Below are experts of layer 15 (counted from 0) of a mixture-of-experts language model. Rows are named router (the router's row for the expert), gate (a neuron's input weights, with its number), up (a neuron's input weights, with its number) and show model dimensions 0-127. Each number is 500 + 40 x the weight over its row's rms, rounded and kept within 0 to 999. Numbers have three digits each.
Before each expert's rows: "comes after" lists some tokens at least twice as common just before its tokens as in all text; "gets" lists some tokens that make up at least twice as much of what it gets as of all text. This comes from a sample of Wikipedia text that the model never trained on. Tokens count by the router's weight.

# expert 14
comes after: " ", "0", ".", "1", "6", "2"
gets: " ", "0", "1", " |", "2", "6"
router:518519505496472485490546497462496552430504563595527402560481428515505488480477453460534530408472482476573436521496501469496463516434482467453491473500469467552462470453513485557553547507457468460441546588518509522471490569523572499484436509473520495529519416470486431500499475485512409535546500530553443550520487597533443504524516551514504484480483516490514520524468544551509475553463
gate0:544515486468431566503550448488461507501520592489492497455449457528501516483493504525501522502556493514417440486536491552499474503459510491524474473555490526498486527484458458512482506555480502595494485549557600497444613470474569536514476508501526482525536496517522507471591492512573472418547515516495470532573456396485466470565489480497581479521543470499435480494460446475439479550526
up0:562484441488521510425477435531460518508483540478494518526512471490516511578479487541583525435499517481464439582490531569517542444478579501478507560503438535470496414491461529523534461473492508491445487532459549537499530519616556547518414501491529509459512500521505488462449500502407486483475492584562462518542480535512440490472490408510468504499450485513504553521512404466505454510492
gate1:534518497530459534478553519533450441501524479509467424518495500470488579498480472490557496534504567468524527513586541561487533558538460456505501527470528472496505496493557566532524565554527506449414519516485560584449530492519520475518451501492523546469487487446449416498500527474498497527504507474475420514424488419478465517449531498496470504520537537511457552562415559450453386479548
up1:503466541443468451560487533526553492497527589445458435574525570542571577516494490510567488512512517510457445533538535561538480505547511484493481478437517513560486545460421495482518519514505473512543529540451509445560501407531518485483488474494576422512461439489507587454527487553496518440521517544478490468521517479470565520518436514552535499548569515500546535509446587486474485516484
gate2:451480532524492564528459508418506522525480467518529468540472519576533489511496573524570526503505513506476523468512468448457549526541517502508495463590504512499537460395595500485504466460522508462485555514510556515449527535512477510432478515422487500577509424499544413492539497437478389513496482482434506473524494491554509489548511608523568495479520487538503510531533461446560561524486
up2:548549499520448562500513512444507552471484521547564419498567492533536521438534496496466506470475492468500483510506427538409516452540484460545501569532551492514499523532499517521556515534497519647589517548487490488448524467503447540516446522420511471504488523575470536467488533540447508531517478555502533477522551518485514484414499480469465490465512516482632550529492506487465482565512
gate3:505496446531484556527454457568471523545514535482466424507552463436482462482488494487491492459528455467487504518522522537508462418450449553453529543558461513487431490529498550502460459467406529517512472455488493556490582471452523449471400467459459540514534470503454466545435587543517438515504489433508512520524486450455524486463408557515565502525526477540499439496502450431484469521474
up3:530529531460555573464483463522458478566434534496438486447527460468515516566528522534551443460475533531512447540458465509532495516542508491450481554475482480464489520476593444411491502576423510504508444456533546541557482462519466529464494498449521485566476489528549506565497580501461542589489513478407543490501516506458451539540413509512443489524494535449518475540473481510543493464441
gate4:484465534526551503561530465531478512360527478525511404488465494488458489431487440472520469484519511516492511463446480486541609481458481461482514471513452478515423462503450470516477451501436490579475450465516418507453488512486520512461392479477518458471544504552538498431426478547538520506529467533477488544515509500497529440531412509510465559487419482464534467454490519516510444516513
up4:552443484500512480484475523543501501482514518513557465482497478461489538558474493453433428439452480410461544510402476459528443519506540488567497452510510583550503555470425497532491499543495535445433490492489477533550539498532499570499390498449521533527498499549508484503430489583509496481542536515492363575460503451466523469505459477490490463528509499531507474499543559484481553537473
gate5:501504490583520486490477500499499526501528435531509449571486523490502550492513482435532478510509519544529548452470428482455447491465541600439409471504592508589486479475468575473520488534535434512484507430528460467446528509542566585479455506499509527554472520556415516477454476529520524470554549481547518527529460472531487524552438542417543483479527500547465576481497512463464503475511
up5:482458489446407484537521486518539549485464503535492561567530476452483582507517462499458512485519501417532511547498468486539441451490459363495530474565435451457491484530523512505549483464417496484486473506510512487517504571504558427540546418537480518447491462458529485538461550433498512519473491479532482559452518525450445510439472500568445471490502457459486490423512449481528476552534
gate6:533549463500441520469489489490453488501491530484468493501409537572472428546498453573469483521526492482511395446532490533474425547536542479454565434537472475482530520476472525481478510440438551510512463557556509491490500527535483405524482494442476592537497458505466451602500469453481477539574486445503506506515536493526482471538499545590492561571480487459505491559528553528509542489518
up6:458556507463488522576543459446480537450522506439496494464518545514508521518569534532401435491464512497549460557568515565493515496489470570448413517518520537518546440510487514559493521447464566493507498460555496477547519487545589516576545471490524429522550464480514494534507542521525516518497561475437461530518531496506495522548541502519535504482427442532473480522474440426435488476401
gate7:494527381532491555547515489454442546471447472521533488586472513528510538508484479481541580475479525509539596527514520445420482452487523449417390463494486493569498500500469536503540459482515464523504539559539560471465465478438486460496505450490428497551487495435478449560466569408491494548528496477526485543491483511515520433473449519488569514444478487509458499476532516539507498461519
up7:495423552467496539471437484458496408521509589476577552533452512505496452541478490551535525566509443471538426544503476459501455451478415478557483466485475471525524538476515450427485486508497563516511554470468534487514528471467561490485519475540503488487516485488471461541510403478495437542469523483488412438500507402480545478467521523569448501516458514571510553432495518542550523497457
gate8:522503450476529540470531514549443549419504503564520481503501413517445599514426458511542497424470477518559476520473578477548513512484534394459544427503499477505515487513487517513485490531526458517519480440436487497470580563501519533570492488531495504517498472534456461554504564418510487553492510441539510547458407547504501462438553513495516501512563482507533516520496582457468480468457
up8:487525483482469467523470490494504474455552488550465468525540545516563510454499422471523491559556530474455498514466473490467482431541541498547477504500470457517462520440553494534503531392450517537474411537583457486500463441510487571457495505509485452543484497530483537501570435500453486432509545583489449499485597436429525395508472445503542447505498501477518471512439556518449520500481
gate9:481496409571467493473525464443496513499471596542532545494548477546493586503541503472523546587493516459480541461455508478482468499539463498487428545511533491550436521536512484486450471478495465473493503504518506448538456539489535574569441528510559447459488513583555534470445466473529444447486475494516462503598441516535491434501593529527572491507460544517492512483452484550565529522517
up9:545555523495499525501496474448556585513479593480539426542509516461453572487455462544548536484491428475468469489529459495526486475546486448511524513534360471500463532527504461541559500533532459547519522478485465507448525506545506534492523474435484399508490511479493562525550494454513534459497524538506474476551496546510445478540450529547475476503535479475555462422550405532470469501417
gate10:525454596507480534488462452537521416374543492541476474512529497555502469528533471507577507520499542524548460513559535541465556500460479506431543501548572525481483459498458464514467522506618507475535536490409481530490506513450546515476469450500504598578474492436509490454456557477503469533548517499489477488525490443481510502471544583474451484451527467522463529535493526554489522456533
up10:522433411516521493496481452515446558510554528490542516512546452482511475475556473497518510487532499493621518501495527475506543496476532529578501544489485510482514504579518591470573514493444481509467444519556480490497480517466495479452461499603562495548421420496438440494479491490437555533553432509548483497560534439538515498431507502558486505431475448485533494487497500537493589482463
gate11:546504514498550421467531520520510513507538436551498475537531430510451446489484438524557478475490548464522485509454519539529513534496498487447415439533529510519545539535479528533529542544473413445428541531499488593499569581516517488450506444504518541473531480393529509499455502530478469508496503497594483503509479508567509537488537515540553518476413451511445510503490584446436440524520
up11:504595458530536572483494468465470384539475521465571546505462485490515495451535441482566396486541481545505518495423470501507487505517512490536520484527501453538471469499433475351445527521508470432480504435525537441497474472482469478539471465523489549503484507441476514497467478535456495522505480486485495490490478544533563477470506582498455466485511519503461501524486535454513475561376

# expert 0
comes after: " the", "-", " of", " a", " and", ":"
gets: " M", " B", " T", " C", " S", " P"
router:498556493546594519504524481505433539458475510479499540523497492495476460564455455423500468472490444520486450518491519501515484589497534539489416445525546542533497544521465518538495456563495509505518577496532434509507435537509579535566514537500537535434401495492551440501525513530467536459516548533592538509553486501553482467543535527553573531520529539506546541523472486542575492448556
gate0:499499493562527500532545494483530582465438451521512518506515429466503510600485492490453445519398475374500470438499520493561531499514428554494490500559502457548502531529505554536486530541483584538533521479587492453439432517465554542562545493496508541522556495510515490544535515503427542458464549516564499495517468514507492514480534505502496513541490526551495454504502451508587433548459
up0:528485463490604492494459462513506540454550536474567503520555580523475452481391529436434395509536521493527432451463507521501468519455505527476470505482483519513500554490480501453560450514505570456496549474441446526539490436455514558505531556486517564535431441535488496486522510471513510465596508514513496429469467509514521487560514533538507523517571538529559489522529559574517543481494
gate1:442521454455483529491479475535505516531551431438526476496476499471434499475483441523545523488466503404515439433386546526508512532468538552496491477533459489533506574507430423466483472567471447477584518435473493517479505519510551512479448496440471483478463479493554516542549487497429492534482513584550569540475456507543517596513543499509501513509512528497512478485568589521511523568505
up1:529537487536494554484406486448511528456443514487493491563419500565499523502453523519457507515536514492515532458478519481524504455484505477543504487571516517483490579557512541485525457537539458496483461528532470460536500541498474480590469510517497423525551481533463505497536507539490491430505417493488425430454522526581619526514513468503583597403530482504514522500541540482527460437453
gate2:503536460559462523470507471527503541517560474466422530526515519497459604513497551453514484454474508519512476498497459493449556481375473497475447489569524542548510504500526510489476426454519523495551551406486487504555510519515583473527513471528490507510494436582527430479493541491420501441562520567516543539488512504554519493485596524566562577510463540449489530505484538489481513489447
up2:536484442465570511523488569492510476566550505511528428463456528493508558433507522479489446532550537475508476527528583566487490526421486484524495470480500526530516512516474470453478527534480468482476533464459463507543485394608486472504500513480464389429432509503557440424516459536482500513449514506483536488469468477450426480517470485468495520529508505385454575457515465552529508518512
gate3:484460511586570497525500556463593527491517502501510471499480483470457447518507428476465469432485482508521551369496482498505503503503489532491476575535528431545510481549445485515488495528514467556515561544533464430514461504558514485435461549508459495463383487590536521462530526557562466483471446491524536545558467457549495498539477561546558562511494508469518500522494474517498459483565
up3:527549478435446470531587519457504498552489488469544552432469510536526516493454454516515412526594470524519533512463584452527439599477529541530502518492488439499568494527458473531466539480505516422502470557503543484524559507529450515462541419529431496461523516500455477454464480461490497475579489535449480583492502474498479521463541434516504504440513549489528439482468566527469451544495
gate4:460553535475458509481497460508464564470474435527527487450462471541457517551485520513524561520420520487505452486512454524550455609484554532499441470501543538524526492555417522457542466509498587467550537547434501462514467580513487520492522477479576498567476471484544503531499510457568470523580524499540595506521501455534402468545582572551477488505512495543498531490530534485491518485495
up4:519536469467476409454456536419471490443491447478526465491517527515504501441466532511514504558560564491550532488493553483466546514483534515483446518560468446610489467494531514537506508495463426467510523493496529539533469475530514454520426477466502539512502440591459489519505449467513531486574495487450544495544406478541513478476436488479411575528525523504512526444420514506413478567503
gate5:492589539490462480501451500484451475529490482501498521446577511560463535524510426561493439496462557513418435501537599489523453476436462471458486458558479459529513504499532511539459536537437533464460554434498514469547479515504567557530487546545502416581420513491506484513562475461543497459495471504541491443491496528449446525501446513529513542519535462485538578501473537508484520570444
up5:597476545471499428493487517478547514589503496563417530506462558512503525430547517520545543520529452500483478460501474513496505508484499487499529444485459475468521509555461449555515463501534540468474563540456533560495517452498571504516482508482432495459445519486454571469556568486598494506469497572529483556472439416455552486490484562494480455434456487490504480478498519495413538412495
gate6:480500531533533504517560427521503482524519465469499456530523486448454475530575508470461480532491485455540480406489469535511592531534503429421536504530397493447464470487436505513512503540525499497516562577570491496439439507491500473551449508514438497512517455492565484535511577500531491492528475522572478452519520465500508512405530511521536574486526505475460579538515482585567498484423
up6:417527473507457500467534555492444543440526531528479525454536480510515476534561499496451474526423528517516521564549515466549431513481456498468524499553535441526474404458508512499513534486476519482485457451458520476565520481553431500472448551479563561486499444492451467439485464493489546497475472501447557613509440426486485392516532479491475525451489505530537579520453505509468551442480
gate7:505565461520519524552484464520444559463524511511451486499526474516459362446466470427492539456426442492519521564471595501442504532465473535510477495491448548471521545484554512606506465539534572484468536498582454494535494568570532481469458507517491527515430519445537478460513544496471479483502513499499504488527472492475512533514545498479511441492448536569534570530582493509488509556451
up7:466505534526523517491527451535492476498484502534586517528475477485391490630582476460518467482554489531500530513499519540487514443571412517493471526530455517472441435469544419503521537573490478553535501490492503427411395545509532480501486494482422442474471466479513555525518504482499544448553546503507533512543478497532515468499502460443467437464511511485565429484490462500451510473504
gate8:456511527523527512496421527491454520429513541543549548610541425434512479481517485559565480534526543468483473495478510493578496494557511493432435524487562520520539569509488507475552465469555483457488561516465488523475445470532552547495526503501410491495481495467505419561488516617489532491498539525549482465533470533518492478509520497489521489527451495532494569576437561576502444463525
up8:483496502573566498551498509504530539467535522520467543424551476546502553485493499471503447579525506500578467538512591547418526501524536488428473492468438542544482482501492446470471466450487470511432570503475503532469550513500467548519476519574469545597505421513503456447456521532528542453447523509569479533463492509557465518478530494499506582448511525487413539485535419485524498525549
gate9:443478492495500564509527510512552482502503505470510504464515455503511473499414477492489552525501554526538483500463481488579510542443516476536503510537461532577502564521532567540497505565461473424507554532574496509615535538430502428517432530501511498551412531566460526439498504537504504534543490520561538447530423514481486442516501437483465504474547525531435520518532559579562533451467
up9:452470493485521452543496553453468459485508467479484464452539577552512485472524514560416521531492486537494508483515532486501475485498512557549519517506411509465532571500510505556510386540527492480524492447468485494473493519468562475506528506469550510470517404446573513514569539455456495436481467500415522490526476489496445496579515485477497578456521594545541556559543491445564487458573
gate10:538466454540508517486577478542526514473555489494489488555520523555519442564468429408510449493472514550535444475487531455495467518476559482485484496490546579446469494480501500463521485528570528508476500531480453428559469444498478499501494460468560510507484535498541482488473484464430439398513498549604549475592508502554547539535527518499541425584466495487478479530552520488587506472464
up10:548569452528523481497518483484466559576449493547537497538468482548554456519595418489483500471432531485529500457513592554474501525508532439419585436478492528497467558452430499484532525528469499500521537473539498511494494479469525468483503450559501475434451526485543496516505548442455533497554492528510527525489539471495540451436505415523511508448547530471487536496469512526617554568529
gate11:497484469480503518542461455468538549502523473538546568547561452533587453550549476474513473446516476555460404517480506489480554432455421535485492486506533535512450490421482463499529436463457565493510515520505429477485415568506466455517499434522463490513486471511566504587466535479517530466478491548555497570489507533546527469520506515514543513548434531552505509594485520539439469441519
up11:501575480459501550502446534561532549436475489489442497485490486459511465601533480513448457514532470458415500440506525522507508414469456513560527445413497425537468487520491520474510518480494506455549438415486511476501482552503480509475554481604499468497526433514499474508498442505455535526501411419480535533435502439499491517474450530514423465513530514464434488555549502452493462472501

# expert 2
comes after: " ", " |\n", "\n", "0", "1", "6"
gets: " |", " |\n", "|", ":", "-", "\n"
router:510536487562546521526520466439551548447556454584541500532443429526515540495541463501527537472463434517549467476473539514579455489476493478508466551457513444476448458539624429562469532488506487518469465611524514581444462485491553508436523464510506497486478469501454431464481571472580484496570500489565508499487535503528468512509488514527529464470503542493510528521501499443461480530553
gate0:492459586485575554510531555527489514485503408500536568515491486464452423556500502575543459506510513569486528437491429536503502574496458554419505501535522429577461473506524476531479491470468551473526451514505485575451561507494467498493512519502430492514499521468544519431581488481504500437567530571500472556450552497474523495556537544475509517524533509545528490444456456482482508582487
up0:452514531458532514472488466587514559532484520487520378519449516508465469467494532507486536483518417483478521543500439518541432552551543501585470504476440503565475474502466430435524476460502459400549496432459462473544511504467506445469567429465497520519463487537552484433537562557494580523523427544509501485522520500495499511410500501557492510421484473503527480490504462490465509498528
gate1:531579577510470434505467444535501539521534523468505436477476498480534486461494500519473537582510466479520505508444500464549511481468497540443437537454517487507473481510536559560518490546516487506476537538449504555457531590524486510487556443431384521486490509545526502526457504461545519491616497457445459501537467458480415467494405529478465487488463509596490550494468432462486516485534
up1:483501476447534508460422586442425531531470558557516552490550554477530465481516489472517452459505449550431505437514459448563497484488495515537460509506502521463509556490567497540484526548453582479475465500462419558529467488476479530492499500514475440462509495547506480513548512468509566518563527427500459566424462447498536439509582487481470563517488454491546513499476517456585436553501
gate2:477511493470522551543504467477480473537530424416512419551410475464540508489531520560447481498408490469483489503507517417627541478509491479577532498512490514501490486506582458475448509547451555504500532505481460466470487496422587482449410450487443562459477471471507516549508541460469467500508495443506502501570478447460439480558447544503466528509509547523477478490477508468505470544483
up2:499525447435443422501483562466476445547507463507497508531504438441467492437558499517504500534406507564528433488492474488418484480440546443487523475533499544554512527510451523490461500517415538461498455584534511477507476536405529488570512526484486428510535558523464501490529508554507540567565494514509585458509560484571453535544547555533540521530506528495535508429528513522477530505514
gate3:546525520488511471542463534476454530479566460484464510441583536544509509540440491542539426475547458521511447481519502453487489531434437527488447541481582503454460553480598465504511569536434546496508509618528511550468422417531517497507472495519454536477448525464507496440526509483540530475567519543592471504512552514499478558544463501511475492520476441512516528536505539502486447541552
up3:545492561455520583477461512505525537488464465477531457513391481471494486495491606471535475602529523532502423498557598536580479478564500428514499547466493488468455476500488531532492433487475439524501529462553543511499501550545465534522578493497472484501529529489546547502521522481574534477486531521542528536512504443536509522525559509505521469516444468510543534502580526540532529514610
gate4:527531437611543517500508495562506487545491467461486527548480502445497476475452446530490511456419511488574479502538481431454540573585536566428498438486489520533501469438499518527450494479523524486520524478462603496502488529488505545501527528490525457520535470506467478538437504577487514472529442552492520500558505543547497470535435408541560429486537501482524459512546526482433412495502
up4:451438495476451469478531524496510522494550516565423459593450521430488489446452497539570515435486430463454546506447536536561517515554468464540482528381502516501462460479474468491474556463469501497483451467522441489408516448493482539452483520570475543463484534525472533496534487499484467434519449514466517520556506498471566522457553514467504465575468470506494531496568554513477411475489
gate5:514448518449477508498485496470536466568503440515510558480533516525494585468543442494536551460488527483465477484473497450415556445491488533458508387504535514458446540456466483526473472486549510588534485439498512520512469485576487526482499494457549546552538528468543434514551534492487560429488469482518456468473593541501424508515493542435548567515537520478493567525556562482523452530557
up5:513548477446455505546451490498516492524458491521514446451480487490532563458474569520475461554543445549498486452508527551436490552527546497485465469496414494461530546450511463443418570496477455510529511560527502480529521483474544491500479458492540434530414487459486511514512533472535524538594490522483509467487518582536409463506537535411463437527460571482508575508491490479503531552599
gate6:456533544552488537527491455468442544599459518550569573558483405454470458480469451473517538491557461563520543461507528526508511530464482524477496562454468472478457512530513521493495549522529489481457467484468547528493520444450526470427534530447531493529535517566377501520502490580551476529533473518508460531494542560527521540555481554452542553528503510513466467537557466562566514506454
up6:479457560470470502495466514498525485486478469566531483515471567543503505566469527475463562457487471483540495527440491538516554513512512462476536503519425416428434599418509558499470535545458464532528477479488587481510454504439480483537548481547490539525571503467479590518570549542540476499461535468490440493531508455503470444521457543524475525540474434462529442468509442530481591492455
gate7:511467497457524600539499550570540542465560434467426536498536525545544541487493489471501497496484488472555506509539497588496527525568473471554523542500557398571507455433471526517531517427518609502563541509526503510524414429540522482497491502475524511577516519450466454486481596458512486495518522547526455503503542503490498498474467541575528505509544519494474478483451532439459506548515
up7:492505551480485505404502528457478494464525517561617526541452498540447484544560578482447498593458443485444521533575450524498529528534519528491518440586536528537424455536514486432505532487522492452558442541461490483490478507524494489484446477551442496469524416520483565523475480517457468532446469584497529469531515459501497502495492505550455547477463548451490486458514452506483501467426
gate8:504548510578498487456537457469483529489512507471490469492463465431500505483493525529468410531423435512568464480423531478517509590433554509521452443484571497511496488490436534475530428535475578536534479422454483567490503503504538479476495477446518489513469522469472534409482489505524501458574437478574439521549515494494479511504560415457531520493514537481495542451418525514510541513571
up8:487555449542528559514454519522542527498524500480493436535388410543507463505463512424504423533498504498523489502540500505607516520532563478506479497519481592583575447511458507445519493524499629490466497569581513509465444501479518462547526495482524494513515510488451488494495478470556544538503513483527404481463538516557498528526517494534514534462496502535426556530523506533495440479457
gate9:538590586530494523491460462489496434453479534530512556495433492555515470492519536499484497491576423434543485501490514515481421524538516475523485549560432534569515495589575442500513436459578482522541495535571530503502532582503503427467515507474480506545477484457515506518515513491486617452526434494416434557515514440535526458451501478481499465527477483527505482542506476508503506509531
up9:605519495564524446509412518475478482482442526506512558462541519488476548401516536495547505495461451455523533510518554525540508434393470500546549523420475496509408520561582483477517527518467489530582466510463446534519509510546536506518548488502541465512526468515452523547458500491504423520484517538453519510413514441481539527448482547586539499502494456539544478473520512485462544469479
gate10:519485442523512429491491524503448536478530493487564467477462507548496478478478521521511512539512398559439546497539510493519527488468559487508464521490531467464480490559573461477488474528496539528489409573501487491476509408435493511551514523529501523432463465520466497413473466542603467542528474525541437531581530518575603617504475515509474457474526514492529484465460519510486500515571
up10:523516511552570492443462583526457512473472490523571545487595544473516512513475569443474539542540487550524569472471490582468501483525485509480470538437445499490512503541500563528551508515488514438641503453480457444464525481430538543468537590506487589483519456482485478494466511511518509532497544490536565499472493495502566547482467511480556505522527489511508417492427516540559456509501
gate11:473495494495578497452480527460482466512457464531472536489491503536448562486524431482522569527541515521481467517436575507530495536434534452474494514472487371501480490462514421536517526499559533505462433510516544504489510416434505514482480390515559453507489505517524466452460608457542553491519533492495521474472514531504461413469536494472589502537507535554545533514501533502411515481534
up11:431477492537516514441537372482525458531523485508488498549531467432531472523461560426515514542507485530476600509531568528457435568511499545519496466463517527481417535499509496508571507478446481439497542510470483496488472499547518498479507572483499578406412500489523459596504475474469465528510449516543461448476500475548518473499518548491494473426567523527465453506473496425500517458510

# expert 12
comes after: " the", "-", " a", " of", " and", "'s"
gets: " B", " T", " F", " f", " S", " R"
router:532548499492446499499443481507391472437491501418556510533495410484514492518546535479487483536458439537490488447513431529466480599476546508485498442507509531484450537470522555486525478531522492502514581483505426510458463436485553466531502431522499485483434547418541496484461517555541479507560492510609556537512506515444509438528494503498538542508579514406528531496471502470516517547473
gate0:463566490485509525441467521566477521458484518458481503541552512477598526423486504454437476500494481445477457523539524464479489537416535501560447493481506502469492466459554474482424534543427540526390519500486469484542539425472492531542455474530538470454487520443513547501470532616478409489510462506536501447469530503540547487533482510517439471535487430474473467511442490514480489526412
up0:481483502467571439499476510519502500550508501524549558562506510523510463499455492448457488484461486539524530418499523491521552479453494563421543545499442512482505541497517483515454473470419507491453504459468434561478537502512506504460526471481436480477517557570389564553476469496532525494505532489495449486440451409545589471476438523476587518550420491474485521480556434530465494542443
gate1:487443497513483514482487508414555536469503464433634490575453485486468497504514489521525490584492563501520518486461466490482502469553481529390508469475507499520493553519433488457504493533440551506487513501541579472454505472474455522550499456597522569488486401441482435516500542536541483519541477527454487428501525566505497510517544548529496547460560456465435492539487527470475512552469
up1:553580504410484472541499490481458452479502489497502550535507532485524521519546504487505481483493455507502470527504532565509504550462454448572504454512479471512476536465423503509519440489502540486517496497521411462482554567469484458448445388501495488408478499486556462449579521433537521470477461446492482537442482534529478605544413546501506473534505460501461512579562551495566486519481
gate2:493542489424497524501521503545479447532492536518475480553438504570485515474538483528508521508534454524492523490508486471528455508517472510537564529505478516579493512482504480477492519536436509530491601559492430561511523463577495525585500415516456499562435560510505498600530537468518507478456520523508489527469484530457452439393476500579564499552513500446507510406438515562485544554551
up2:486490446509485521468477544522472468463492513516469453530564498500494504473476479563428532553479513433538502474482550484456524442527462527524563491397495549538454490512514458504452560441468458544487440464521523480514493459477455505541595482470621585462524593476521544488498451492521478482511496421526488500492484494475445419433478566472472503490564475490490436523544489481570543436500
gate3:568523483523474569435412510488480490473536490498461494533478510543467427536515491524505471490477482417505446517510509496439465548443514517523452539522573516442515458408502484529519569546524528441508518473512545515465437425491508530492501482487502421404482468541468505441514491520536468491464487507531481522540494556552568503494559451440487538539570512562579473533506438485523390508522
up3:476427511497519470490461487514550513552594548510461503483524555404525517523557546477513463452496445497567525520526514480469405507513511518477414484502435440523531474522515514561477530463473440460446484487567534499521502438543535477427520460484460506514518466506559489444507520493443507466519472481446601513525479470512550436416543501510552443481521512592537550483513482525480509420537
gate4:496556458462514512442508467511570527471448569534499389455534510551529458476496482460524536424484530524454431481500513569501452487556578512474377461479466541522463493557411476473547501558553460546446510526551526545505478478507425530508515560555480484516509556480477491507470503515515491553507576539549480529491450515534528493454450505431483476496513435494467519551502496535429488479486
up4:553504476516493534562559453513549524499516459435509500553486479546459445499511537523494435478508536590473473468532479505525460469473485565521550568499572467487424523542521536452517534505499497598533459547504533488519511498506439485457501499546489553471462545546506502500505475633498519493543556520480495453524544501552545491545535510475603563539530516536453530441471493417490477480593
gate5:508493505438484541489441438473458489537455558543565558537526492504544498480531553522507513520547492491482483507507510550505465511503479427459491452427501591444502466500536428458486572557457550519521540523505453556553565521454566515478493471510470541495485503502443522460451521552534423525513499462545526478507509550474492489586538550477489507504566541464473553517554613459446422452541
up5:531494444519518430524460498415505441583454499491475467516528441432585555514505528568544514502413523447537425533545518413480560588532528510491473536468441507510514592514516474505458508533543440479536525518493506492558541505492518532441611431411529508482495489493555494502500468501516514549485579523501471484497489486425483476490460524517455477519496535525475493536456490499513460549487
gate6:548547523458469457429485482487555437497531479492564397502491538522484525481522412515490389540501449517471502507557501477554562443418475550495509509497503544540546559463428549496498509457482493512522480478487501472439542456549490482511538514562534565499465527529548581523505493500532511544479501490585483443534520464494470528492488507555556441594529474456473521500470554508518561421490
up6:529465557539436467448430527480512546450504508572476480536481451541452441466481554475537510514433503480553413481513453559428536510463534538547524475526496545536452535551497447428476523457561518460483448424509523473435456531464451478534480464452483547503537442455525479458529514563522504465546545447494516470519450420583558484498547492481455473479489481513529494460454490497499565479438
gate7:531486441454490515514583512555452463457494545500437448562545441540428514419485510490430527503459449565468542492505504442505443469509484512511481483543572452515491503492472362493489474476507437486491465459536484450490510452480445452515478523600545535560502511467575464441511443536539499520541477497495562569499484523493522471506481611520554493497511474516567489479467514501492516477496
up7:494448529488577503442516446517524561516508510511516487512510521479461529515487547554496505494465501499508564527478461475444461525506577436561478541513495513495506455483481465490477483461495567390519501547511525527585563418534495437528502545476501553461485479468420368575510492502516479496531606469452513527408488482554500540483528509503516529473478520571491464545511482555538577486526
gate8:517529482510451519495485521547482527479565486524474502467427459429466499550522492486453479559423472491520528508487437540479493602504501575468469524521564552555531518515564447515485476461516476446491507449587452472494461462434554467476507498526482450525479481468464422560452555553506527568524499463504468519496501475388413435479518542485490525516469514451512607480464489501492451531520
up8:474502572524487551540561554474448503498444443488501459478455515479503471467557459511521523478535431507467580463500518449461486505595499570503504544511516537448543457492574484492497513501440508447500534552559493534472442465525508532446447491485598525575538533498534510443468430536521550522567512462489477506483601531564471452495535470469465505455493500554449457515490489445517439482577
gate9:422531467449479520549466486489502478545525446515470448553545465542514517487538487453515506537520416476475518488551575498434475470512553498477429456449456501501492458498453465445482515504513451527499460434538493510467488536542473439508471441576502559485519470432505528521521533474551551566533547448556461577510525508457539535482626532495555461493552451504439527509464430496498580491520
up9:465515510607505469525506540594561530481511470502515486465503526465502507458492451458502484522534548518547522426444519485474519483466514483505443560414466521504441504490502524489428514500497440492536477523532550511492416554521452383453598532532496516473514567451499543423525548426513395499577544522514501536463465525514498510489468491482504529434440537440478512525502520555506488496510
gate10:503567444570529415504519437457433494495553570514497550459452431470568491462470471531484507488510435514537464389499470520510460542539507506535530489518509453546530506489495597544513430460524536481499449500501386478518504525445549507511506445483538514571521445542457444472456507483437482496563461580508542481478585511448440472492523531509494494496540479484501498510517445542499511504527
up10:459552531520475516455593578585465498535540504499513470513542461510484593543566569566520513504496501503508512518498427490460535497472451493535462449410518556479452484497538591500455524486365501509574502526541494460504418543518529470568552572505463483456472522528505557552467534524475483478530485494501470522476528520537512508476471531512404439472523491494474493490488512556490482491453
gate11:536525510463479456547491545427471491463529506551489542562453472489500458410495484550524569576476528520475591539465504522443478554537500510515516450473469530528511520521491512565490527542472510475549532485582512547425528558526556472484510505417531385490450531508490491458536517456549495507534443566468492441513532495490434522467501479542414519437492452417446510470461539465502480499473
up11:436465472482533518440520525484403496466516457463465555556519451472521485497591503483526465499493461449446586466492538487508489508491462576550430457484524520478540517540501424475403509565564486530487515473495506414474445466523410583530520446494475485555471546504478545492475526470523490564474501433455467507527563469517539543515517529470589484465479523467486512540423526470493497475502